config = dict(
    num_hidden_layers=11,
    hidden_size=160,
    experts_per_token=2,
    d_expert=128,
    moe_layers=[0, 1, 2, 3, 4, 5, 6, 7, 8, 9, 10],
    routed_scale=1.0,
    balance_bias=True,
    lr_router=0.00123,
    vocab_size=2048,
    tie_word_embeddings=True,
    learning_rate=0.0109,
    max_seq_len=512,
    train_tokens=591800000,
    max_steps=7180,
    dataset='wikipedia_en',
)
Below are experts of layer 6 (counted from 0) of a mixture-of-experts language model. Rows are named router (the router's row for the expert), up (a neuron's input weights, with its number) and show model dimensions 0-159. Each number is 500 + 40 x the weight over its row's rms, rounded and kept within 0 to 999. Numbers have three digits each.
Before each expert's rows: "gets" lists some tokens that make up at least twice as much of what it gets as of all text; "comes after" lists some tokens at least twice as common just before its tokens as in all text. This comes from a sample of Wikipedia text that the model never trained on. Tokens count by the router's weight.

# expert 21
gets: " a", " an", " co", " A", " inter", " sub"
comes after: " to", " and", " by", " in", ",", " of"
router:469488532491478463478531543492526543618523558480498461525460552582555475551530593421488502548468574475544429538512387510517517523586406490512505505542414465458461494457479502565525429466558498414437544465540495524508542507507498514527520486513490534543493505483524568471519497459448568479502532442549459528619494523515544467506530523437440446484475543473509466528522521487486499518472485502498504488493534449452498499533480440496508509418510500506534547517528483487454474519502490
up0:507547520483438465508509507570558523446476533520412465476455540508557501520512528512504423521471468578492476483480578571493527539518484519501564426442467410572511455487434518510461530487568437416494465500587519513486512504512542454508471476530532503476493479414481491421488538504465498520455517507515551434511429497496562472507552474458518486547475533533527507525514454495487477480566522543532518474516590499564550454548593479531530465503431496481592499497443479466477534461511471
up1:486494593475593465473419575510509479490523543431516505528480553537512476508540470497557497499486417507467457535532444520518545545516466469563574472443542493462475430563474495515530552500486541477544437481558506585479558421509487469531554457557528500523556552522467526513473519509461419544542483493505477401511486498554556525483400548485446470495443562483460505508500440444475562491573511498467486487475559528482540441478499486531494569477506501486489534501480534478489435510531525
up2:507530526526527478487511527524522527519492472554539470571532565529486504493485449453513415526481402482526548502455462464492467549537499599514523587407469471447506509547513502494534539532446534497528570507486476502522540484488465540556528544504515418476575473476475470461414606526492469535538523527554501465504443512449527411465575490511421469531510480520508505462491481518530529531500555459508511505500571522482453474476596511556465455473536520471513561502539435485474561494490417
up3:499517461512514525465554545523508472500505548477494509488508553549472521569459442502464460455570423542550450429453485479472459452561483514524589515477527487460490538475503458514553526508548447477451438464517493507484545511498538538525476489534516417489544420416504556549479553515516511503547521475541505470472457596462549573477427514373513530448460498446540501471466513474524457469532540525510436466434503557432511496549495506515552552462501486409521524518506462483486463501482433
up4:497513486522526514517495553560515452516461479522538549455514557531355573465452514509562519443555471504500526477494457471512495463587445480523540567507466407541484479523498493553520502530495539523508565480523492453461509485484498472521549518511462499581620532498466542516498495504476467532495576474505467533529536539537476468495530476546418469522451528474529465471513484439513414425512443457440541477462528518453573533526498441520504445461444564484549462528455491536472490525544438
up5:487496549480477505525506532527492527562563561491537476519506580565513416547498516511589479489485520454513509529513532508522487458556552514538517555539499536425455551501542508545551419462513408487499486489495417529481522491591547565496527593515480542484560454476520507493453540493487476516479480483462469520509559544513511475487473501557389504570417445452492483424545445504440490454383516461481476512476503538498585509493486496488442504501525445487483473477459508495466519570507517
up6:506545565529526386409528505471476536460497474521501463529488470511511516519499510464566506510540432498528469526535447504503415462579470534479460504464522438534498469495512436539479436455515478459543517471463498478503550481514475510477425472649524609529476448541501539453547517532480506569523507496510529509516514551494500515458477507450494523522481555489561450504549563541533502491511495462512492540508502492585404515499500533543499555515511466558510414531478498589545536559521446
up7:548442511540456502488545460536458455469435543459467460498502533515580460544430505517551469492552521496525520551538525525430503524499483537491501549490464531550520537485476473559479533518510538420463512575467416467533498443536505479574444507527490555485490505496467517467545480455509455442534477486443531520485508572533470483455486487430451501550445470450520472426479508466477519540561535439494475528470501518529517378437468467533515565458451407495461526480458508510489630522480528
up8:471554525519555504493488477464452470534534475454505495476447517618472483485527506475453537586556486481531491477448494478444482501528415555482460517514456436475518498511518534599498470560505604454523503494504436554543505554454461469575542502469568502470511459491512481519453444474412467507561487479500460505506497551520491455502547489463473468441449564405510520525527540520535502494434478488491509538447557423516471488494440531477479569463468432452476511453461475509529565572516533
up9:527494508518565470455545486512538550500554460528492493565419551519513566510500493488512464507548458526487459489550500544447534536460542574512588499550542490514480495441451482489555605510466484508511515482462504463460455506446555512584551487473470524497485507423546542501499541501498487437527549453572511525538397527524524432563442445518468474488508448538536518557496489473454438458569481466520507409513485552481480460565507491439454534557475550520487520493471506535434462554434490
up10:518536499515490507497459557489553554518499551533587475477422552530477516592528524486516516486520531499489475509463549456497494529530496526486547481504529466484529480434521507499553531467520469458475532472550454540575510525529598494499522579463431485478580481403576520454514463463428536471536504534463423494508485573578487481520498513540470437572489503459496440483549530499456492538474464593409519449444527501538513512529456445499543569508435516484520450506458447467530509554505452
up11:482453504539503421452474523457474507521495466499515485444543543600545489481524537481554478424538507484501467532503476535539449519473448489543471449534483489461505532475414480508494490490577496496543478473564492510427470499558496480505467491545457517541494433468408505525500516477484536522538526504491602534506496433549459523522510460523544507449438516429485461450591445450448492473502540507417471516536461551495508518443452473533553512429503575525597579514568533462488486541489438

# expert 51
gets: " c", " C", "C", "iv", " a", "oc"
comes after: ",", " and", " (", "),", " was", " as"
router:503552527480519508501479522496593494475521553462514448550534538539536500606488496457589497520483519434474518476468430501488491494517585543544448444518445556368558431458483521483544493452539484459466520548483460496483505476490566489495500554439514499492571445473489534506585586527432535533539541541509428504508474483479506512507535534508520443516484494487479487481430586501456520425434524511440474480519461460454434472518500496454558458541523517475534511510500453535470534525444498
up0:545470535488536482484487532531562482478486492485489465506420538541564525575500540471431419543532445549496498476554504574462496479580486515522455476485418483549465475572443534524495497497496476485518499477521432436514519446495478460554505516491556509519407520525494486453514439512492503423541523535498540496453507439480486468521557517525559496503507566456479551461459493589511472447518427505448475488513471440451460460503539415541483432538551447471489489495492420519530543498392451
up1:536497583527558583567549449469556471521568489448544440513502571481558467441511449494524561529453478488444540526489551535524501536540475452508507472521510542512430437500468546471504475500553508526462526508555458529467550465522498444510529512528533517449539476516479472521479497486430455495499471570490581480593449408589543503459484501495510466450486545459527482450502481470498510529492565459539444483486468550489530433429437472524530430525511505489527619485540519494508495509456472
up2:547517477493495373493515473567601469425526501525489496478491558483533485546505439500487495503533514447490546476482479584458473473544490546554465481480539572458496499548465553431491575486484552533489476545513566508535510465442541521470486544540513535434546475469464477568478481622503526484532516503480470482556478419441445480532566528542498413426479477496523517421463511498500499496569472527444453484435558528440508493511532495474509518513446540485530503486519452496542511480472561
up3:533506627462500499447524508539557414454540477476527460524519582485511468515472410493482518561469565549503553501435386472535485490598424514480537486458423505440504479538484434457510501558507469455470454467456472498506486538491568537515478473513484492466558483462531538506522513457437525499481474560487456510499548493545579523508497435470549510455509532439526456515505491422504495537523453442463433514487430494508492483539518505528580508501524505448549451474531487507511504573496512
up4:463567451511495490486504511543509510537440548552496483446484568559527571486519549479538501536538461525557515433550449510479518559534535478510508491501497451480479499511482457483460459579523517554476460546548545477484538505492535472560536584468437504537604460483527527421508500542474570557448551454538450540524470433520477493519515458454483511420438569464521419506504515430500562475552420445467482516462562531483480521536529489491525466533463519519602514510478498536480492541430481
up5:475503554501506510528497520524552505480582555504502495525440604472581494524516530458546514546514521474526572407472476533489472496557565548512494540518452499390588481493524518527504530513503487547456506473463458558507526550476550543506497567462525484469525546493474516451491478516453552502520526500473465515428567464504507512525504549563502492533418501513547576431559550488444431434390570509532462559546440483508456515451559509518522466503511480445501454537505500535516515525453501
up6:503511557515511536494525493470525485455546518465552479502493506547438427611520500466571509509581523514489482552482493542490420533439468485539502474446507519437526539432539479470501522529490483522443532484487514496389468506531460469470577521490489619528483482501516490467455590539492494495520528558540474543516404509469503431532467455537535479513459548543527494496533564594505508425412532485580486562567461556467478567520510478505538537515519516520552480523533507540509490493484517
up7:453436575518556432606525518454515562561456535465472497589517522489568474532534543526608483409553545525451481548499482513453494481470471495533551476492500519559430501493484455537568539568461527529482517506437499511479535434559473578544494516481522516501489520566458500532513530512515473438486464452457512535509509534490434521472518429530549438521516473489543460466529521462524474534505470453492550484542438485479547433486491501491517487450449408562499466514538514492502546442458499
up8:588529591511502525468503542566550493519493490477500534555541511545464481514500533516505532578485470456526390490484567500495555541458463501491518481539503543438487489503455564475497511494503538468514491486494533548470547434517556583512506483518563531449543479467516502553489512515516493491512522484501532442540492543458544507484525543528506494541501513470468533485510624507475506533426516402470554521502456482495526496489548510417413506501529353555440459425488526446534557481475454
up9:523509478515530494547492456564597513440504532416543436527499521482610487501500475531520506547568528538565454452551516497455485535528496527522491505497471462463499535404555519440556533459506452541527510513525509526507439475536504546474467458491456503445446520485528511469533566478448556422520539534524540514538410469593558440567538448513509541514498502450484481530498425538472465461530469570551515441553439512478509490564479470492487512492464538461461468522480428512470541560528479
up10:484545501557504494505414488488492548522519499452543500566475568545487528549508493417550552546471490496525476524475582495489501519536523497488476477443531457505514493419547508516456537515505550463503531489462528484553478547460536527417477545496486470510518429459523510489563501450464509443553422522536507522415468564548430473527510444505523492548429413443526525520506568421466568487514472497441503470519512534552458513534440486554590530561504433441535481456449481479504523507495421
up11:536424528485541447553439563498509546483508457484541486521567569491542461561568481501528523480527528461533518476500505490500446536513468509483478472515473501435536477438512471438475537555489532426507474510510469539512484517557548509450510525530492493508552504552454511510520572526444528482596466561477504575483507459517585466538496411505504491502380495422485556534484526451517435472428455429447489522593459574536407471526518525489495496546475503466516490471545467534487462505452495

# expert 34
gets: " his", " during", " in", " her", " career", " on"
comes after: " in", " to", " his", "ed", " for", " of"
router:423602492522536464501543496562465560497458471457505534493499532487501526487522552529554530501523442468533487513491510478507541499547483557464545431534499570518487494516558551497425470534530525497516539521503468532473530471441450489472537492580567550472503452441573505471539449465462548439473448490568474515505470477458459577446515462548432398497514554494607480565531569495544504508560572490549453526503466454537468512497548470478475497449485428446505510461554487523510530512510536
up0:489484495547473519553534465542504545430498454495538529513479484491473523394487524500414518488540404522511473483467463526472480541564500476472538456540464541540540521499535488464468515512540547496464521421516548500538485498503473421545472491451470527511441497557512516425463393420471547531493520464431497445440403499482430509445497499501543497507495499564560545439487541514436546503525582504527506618498491480503515501459506513495476489486547558574532476495519524522563504426543475
up1:456524593506536496485503513505494487509433560498582452490439524527500484466521496457529514538510509489480439436505570483519467458553482448528539494547558571490504497493481547458434527497499539519535472558536536561478523489530367458536504490491491466486494525482519538487486395446448520550565528490425548450521480508517551580459533592465470515527502497439532528477611465521465466480549506525481502544525500485515515531435498478517489541512461481474481521511551459419493483400571467
up2:555578523520533543496520490553539498569449487473480533488478575523526568559497466536523475487456538512541550443473494485476451447550495528423572493434506477489409500547583509479499541565519515515548432469524496529560551491539496526566591483509467484426533465507540517481498543530434526535534478494444487432507468466480469518516587529546515457495546421546460461470515524458499538493507466421551474546460483506427475509472573503482474463522510462462487605511528462481527547477476527
up3:546547531506501434479479518548508493466498501481545500539517596488568469467512491441570461491505516599565504551467532492454525530580504542475496463482479499505476460519590519496513504539479523493512465437541505528465525407458519556524438459513531462495509499525508534503480408523525531456500520471551480484464460512510505450486556465485489442526448499462555500564521504495427523556471552483511545452533420547467512565492532458436555495442516469377558406525505528445488577524507483
up4:481562492563546451523464489527518476439444543531461541519490481529407459437487476539537540465526457504522446504533442488517520479567508507554488517498440459546456533475442554566544481480492499540423537514498494523540516486516533525561577506580506472529548462534562573445477511475471532490492489451517446580504483490462406449576512493500490500434523540471521486507489524474486434474541454428466493558481541494462575452467524536435458501486413496489547495589468544490506488541429502
up5:483549530527512370512580522607452545487485461476541480482519561525498460427468553475535534444544539437497494532480537478562507526514475554464500483564479518541494493509557554524483480492549492497589531579498410563453512436498566495513502534548563492469496537456466517505480483452479537498541488564504525550512512510534464535520516515506455441525500500462508558526529538521456442449457525480492426555474478495517553504445515532492481471483491469391574431532453486554536524503466527
up6:527549571494486491485500551460566532456490537477539561471498480557533476501493539489547475514567480508483473500510498443478398476531440533471522554439493529538511539511594407508548444524489484465492502495516446570460531477540455493452454528597493522590428443454549522521562504486449429536526502497491550472573450505483485519531536494520481486467427530476520506593469481549514473519546513470483582594542484470589475502534495538479542503473501471511512537524588496527533521461499476
up7:536512524483546515498499570450565533515503474572476513456485527478443527532480522500542521499449487567495516551524532548488541443495492516490541514512527540553470557544488490542522519533481417502495470504534452573548542471546432470575380539555459570480524532491516446471530527465563500498473490476453495537507472566490426488491500476422503414522474492461525513470612549406556537556494535459475468544504486508520532450424510516490449514514431535517443433545433509490498555499491491
up8:554542542593501504485547450550506456555493470470494508496560509545459485478482480562482540462557455500563444538478486519440535502483454531443466505520584551475511439495548559463500475558498492479543519494551417584513505560581464549518525501535555506516529482436601455466514437497537505485540480512468510525475459548473529511522531532523426442528467514539555484501592586526430518547506487501484518477510523469448488499459501466469467481465481419427541491466415479543465459526485517
up9:508532476511550493539492454542490469476505470550528548518470447477521574543518445524517445480581482485501460499510598541449529547448526543511504477493476559516473511435543548535552484504453429521517434512594489530555529509543467569521534459533471557535486509478471457471538542527381485459516502498568597489524398412461493512483456469489418538501480530497502587516510494497467464437573501487496505467550455516465442494486485514461474564509478560483482474510526539545517479435496533
up10:523447484530519570439486506500544525528491478479484532498448527538447465576468491460540523525494454486502524498505482502490515584558505515519506499509476463499575470475472551602505473513478561493482464443378515535506481507465588490484553555479363438562518463465503518478578449428471522422522532521493519530462478534454507461526515512498439467561505451506535494536516502559499504529467449459536442501451515481514565489533489512512562499495513415410525467463471456446587523493499481
up11:544497511475498478517547494519463595556471452481482500511519470530502538514573505460525453474592445467498519602537542558491449496519520465506412492488516504547487486499538510479422502545497450486519590515522457588522477492543528480552498495543437510500533481493464492515502522427480474569549447611496519515488506437582501458539481504514467499484516512444557519481560485529538473486493537480502513537494436635532410467497510520524506455432506490442489540490526500474479469515422416